python train.py --n_layer=9 --d_model=128 --n_experts=256 --experts_per_token=4 --d_expert=32 --d_shared_expert=128 --activation="clamped_swiglu" --moe_layers=[0, 2, 4, 6, 8] --router_score="sigmoid" --normalize_top_k=true --routed_scale=1.0 --balance_loss=0.00116 --balance_bias=true --router_logit_norm=2.0 --router_bias=true --n_groups=4 --groups_per_token=3 --shared_expert_gate=true --init_std_router=0.0245 --lr_router=0.00145 --n_head=4 --n_kv_head=2 --head_dim=32 --vocab_size=8192 --norm="rmsnorm" --norm_place="pre" --norm_eps=1e-05 --positions="rope" --rope_base=10000.0 --rope_fraction=0.25 --qk_norm=true --attn_scale=0.177 --tie_embeddings=false --parallel_block=false --init="trunc" --init_std_qkv=0.0316 --init_std_o=0.0 --init_std_up=0.0316 --init_std_down=0.0 --optimizer="adam_variant" --lr=0.00303 --lr_mult_up=1.47 --beta1=0.95 --beta2=0.95 --lr_head=0.019 --warmup_steps=237 --schedule="wsd" --decay_fraction=0.758 --decay_shape="linear" --final_lr_fraction=0.0 --batch_tokens=262144 --seq_len=256 --doc_mask=true --train_tokens=799700000 --steps=3051 --dataset="wikipedia_en"
Below are experts of layer 6 (counted from 0) of a mixture-of-experts language model. Rows are named router (the router's row for the expert), gate (a neuron's input weights, with its number), up (a neuron's input weights, with its number), down (a neuron's output weights, with its number) and show model dimensions 0-127. Each number is 500 + 50 x the weight over its row's rms, rounded and kept within 0 to 999. Numbers have three digits each.
After each expert's rows: a language model's description of what the expert responds to. This comes from a sample of Wikipedia text that the model never trained on.

# expert 61
router:504431440490503442502520499521541439531506504473584520399458554490478571598456410419422496455528504501415488544428511441429469508543479463604521490419435492488473577605539454485498464472618537445549520502538467533505480451428481470510454522580533531551594568533451531499493524490594543460494481540603454477517538547491482424509484560501570534434578586513528492471536443450407554538404
gate0:596496475380494471613435520520472459443474507509484470530481553595529513544405494546478511578521466597551442502539526566416514495425549522518485499523581491443571636490515508503475535517504544499506497591452445459525451584556530444480529459460390448457489469479451593497471497535514593483493626515471535491463458540543551495404519439446554547491453493561479516574480445465544531572578
up0:566495517465510438579499543339487599433507541490402506537492565611501455483508457530531425555388514590539480507535430499470427477397470515492549500475525491500542516443544484510530477558439499534491522582338568461535484574537543493422475480510545501430409492500559551501523482505514551539487489513580537546405448504498495524495502519456509600524447495455490404463519440523525453486584
down0:487504437421471573397394464500563496458544504573436437516428502513481465474553489544515518572540514493475499521522442566474516526556594532491417495506579547421560435537542568462455429514480539521459524516408539434514420501479598484438551546517509532506517559526461517473440560475451535522525490561507443526434390527473543495365474621428437523457645459538522489533516462480525465504532
Source and place prepositions. Prepositions of origin, place and time, chiefly from, plus at, during, across, between, before names like United States.

# expert 11
router:432487427415495540463571626472538511516542453560573497494455480520556532505528446466552437517531556611504595508473479496467562503463510421493480548513544512485448473535493532433546494483449454423560558484617446477443481516493449504505460491465521496534493493590529575365355535410534477463458454514543460484538570490538485617455420501589533473569492515455515545522501567512433562468444
gate0:573546476495509494466506497501478564466508446462461472458604496566495501452563490500414626603464448573508459486517431513464491455431460507519531430514503488588482536421601444553484482494519465502535487534476518483459527434475553486514451449385443440545543483488554511368554468538462511436551505431515460563479575583576654512503567439481580475496433566543479428482506430531453451488476
up0:457539491489486480494527444565536546527466581474522482497513438559436455502508548521484448609403517458573501518481494442555531503468529512487548460480483494547476393499574530464528483564531517507468630566418529502531581489572460539442471575491385518484607530463516565451542534442406440399498451550505489491471572434470608473364507449463492572593426503412509471486535528521535523506512
down0:446498562439472519541379583478543482453574489465446534546449537520529468453475519557520510452616527474478500527527472517575516498482495494498432511519523481501555463532476460487488425548442545538485506424459513393478465653451646467399558533441527534533528452516436507511565509547545513532399547507463505466461466483476544416626495460565416449556523446417510522425487565477433476468540
List-separating commas. Commas after nouns in lists or clauses, usually before and, which, but or including, as in playwright, novelist, and editor.

# expert 34
router:491512519484454571509524500470478497497532576486544600403435549490443582567584416521428493444412503509457465507464530511517493459503455538486479493496482457568480450619517503460477516484465576552498507530492440478553611424499496572415576579460538556515541543470509464401484441529507579471418458555543424508466491421525496424408535433603454458492566577453419541460496390503494473489509
gate0:476487538476417565490424499474492497445460421512528456458478468558442469437387477541465519494460477455613541545502493493559519506385524559464466586417472526495576538455388495435487537551470542416495502593512418466421535585485502501450521603489430496440456434430437485583436512544466537512488537516502458491463352501566453559518536496477561497498500496530515466470553479476452563502614
up0:459476508506520533468415474474495458506464441513477486467491591546429541468485513482375452528495432478456552474526533520494587573435457388433501481451514513570488524462503441465512418545522537420447499539528434505504559510465564380544408637509435499450537441493504456524541533415552518523546518502423489574478533442497516493466458592503617529490435509602532533521460431518404553475592
down0:636516558501546569509597571501603506502479531454511525502518499506498462480398457407399512486493477515518521579539490528567488450467524530457461505417511517540427564535478377554423560500445480474473403551676475531507523545439511541517490527451529498500490497510466458546516408577426512551535519481478400539429524528468453424570442471470565477450449421539455518541492507538512505539448
Credits and attributions. Credit words in film, music and sports infoboxes, such as directed by, Starring, Written, Producer(s): plus slashes pairing doubles players.

# expert 43
router:419441420587559538466579537507562462521530518512524567409440572456555474548554424473501518486461546504480514567478530442455486544533460445484501452486436547500515473573596486482497452466555539517560535431585468454547480488452444521491427486550501558527582564443476552429431459432519530493451465553574429438543572459548450425508518495547442426455562543416428535421547513455437557565411
gate0:534541541483486468513469495495440495500422438482532487520596523525457453493480592524436555607527502456484494448600473496543543514455466506575490490492516458540592494491424478561479525549469452539362502610487583527566488507515518497525485509487513508423422462536572553520449506498520491455610499367449554494477484512387582491405540580366583561545487523548527469478500503565488475419529
up0:474532487547492526527559498556435510473496484429479579498495577505573485465514485506401467531468541505481514409556471473470500531471459455561467452496455398533520497572498414575410498439580510538424578511463580489557390577406415519565404448534482561471490466532544581544519504525509543425528560465594491505528469558452507465456601512474492523534451576508445514397453569426488510481403
down0:545470474429416550539484477572469539546494476525521483495488497512571446547559596536426610483589578493533463504550408606504446524584549527486420591416461488437516408456508486449437474476482423552497441564525497508515485426479498527487540477471466459557419539539505407564405507463529495515491503462489467560455571451558520405459485539448571511476546434437542509502451431623482470473543
Location prepositions and suffixes. Prepositions of place or membership like in, of, at, near, outside, plus verb endings -ed and -ing after stems.

# expert 10
router:512526442538552428399501513571539455590498477576493571579443538475470486464545500491608565492568533451533532583458528440529504526507486531472518427478478540529445522586453468463498408518616561464578531416546411453540500506522411555572478588625491461485537480506457465414502382492460455515542539449618503489515501550558499437466452516541470441424448529535472481503485486511464460536462
gate0:481526531561456485485469493466438496444531537489421485486426475468562544490500449474503500623497381449507564482525524570559540447451566554470524528468448559570465454551420442478461477525428395388477514443482475527529487514557532543515549514569592408403427394515466582426492465486500492543550437405551478488444525563521495553411468464530471506447474517527545512601520459511611494461514
up0:512348448481477456489541499588510440477467460515522540504533493501466496465448537509568389499577370455456398346532502540499503433490517536503485482537404566557517542479443506487425493506437458482416512427575496475468444514605533549397575555534471439485537501525445506574485546444573537437540450476536463464501523582497524478445433504508554457591570496498456498514523519490559535477540
down0:459416541488480535466577473412554478447498514488515354522507467566536565536439454529478519557374419423537473526519455494462624513492629464531490456430529501438505536468582458417461492579490557438461494467566461443378488490462487471525550471534476561525466543459600512482569497515567574445547447529480419472458531519523542500470508510626455456500485498508457484505402481476494507474503
Prepositions after nouns. Prepositions linking to a following noun phrase, especially of, for, after, during, despite, as in "result of", "after the field".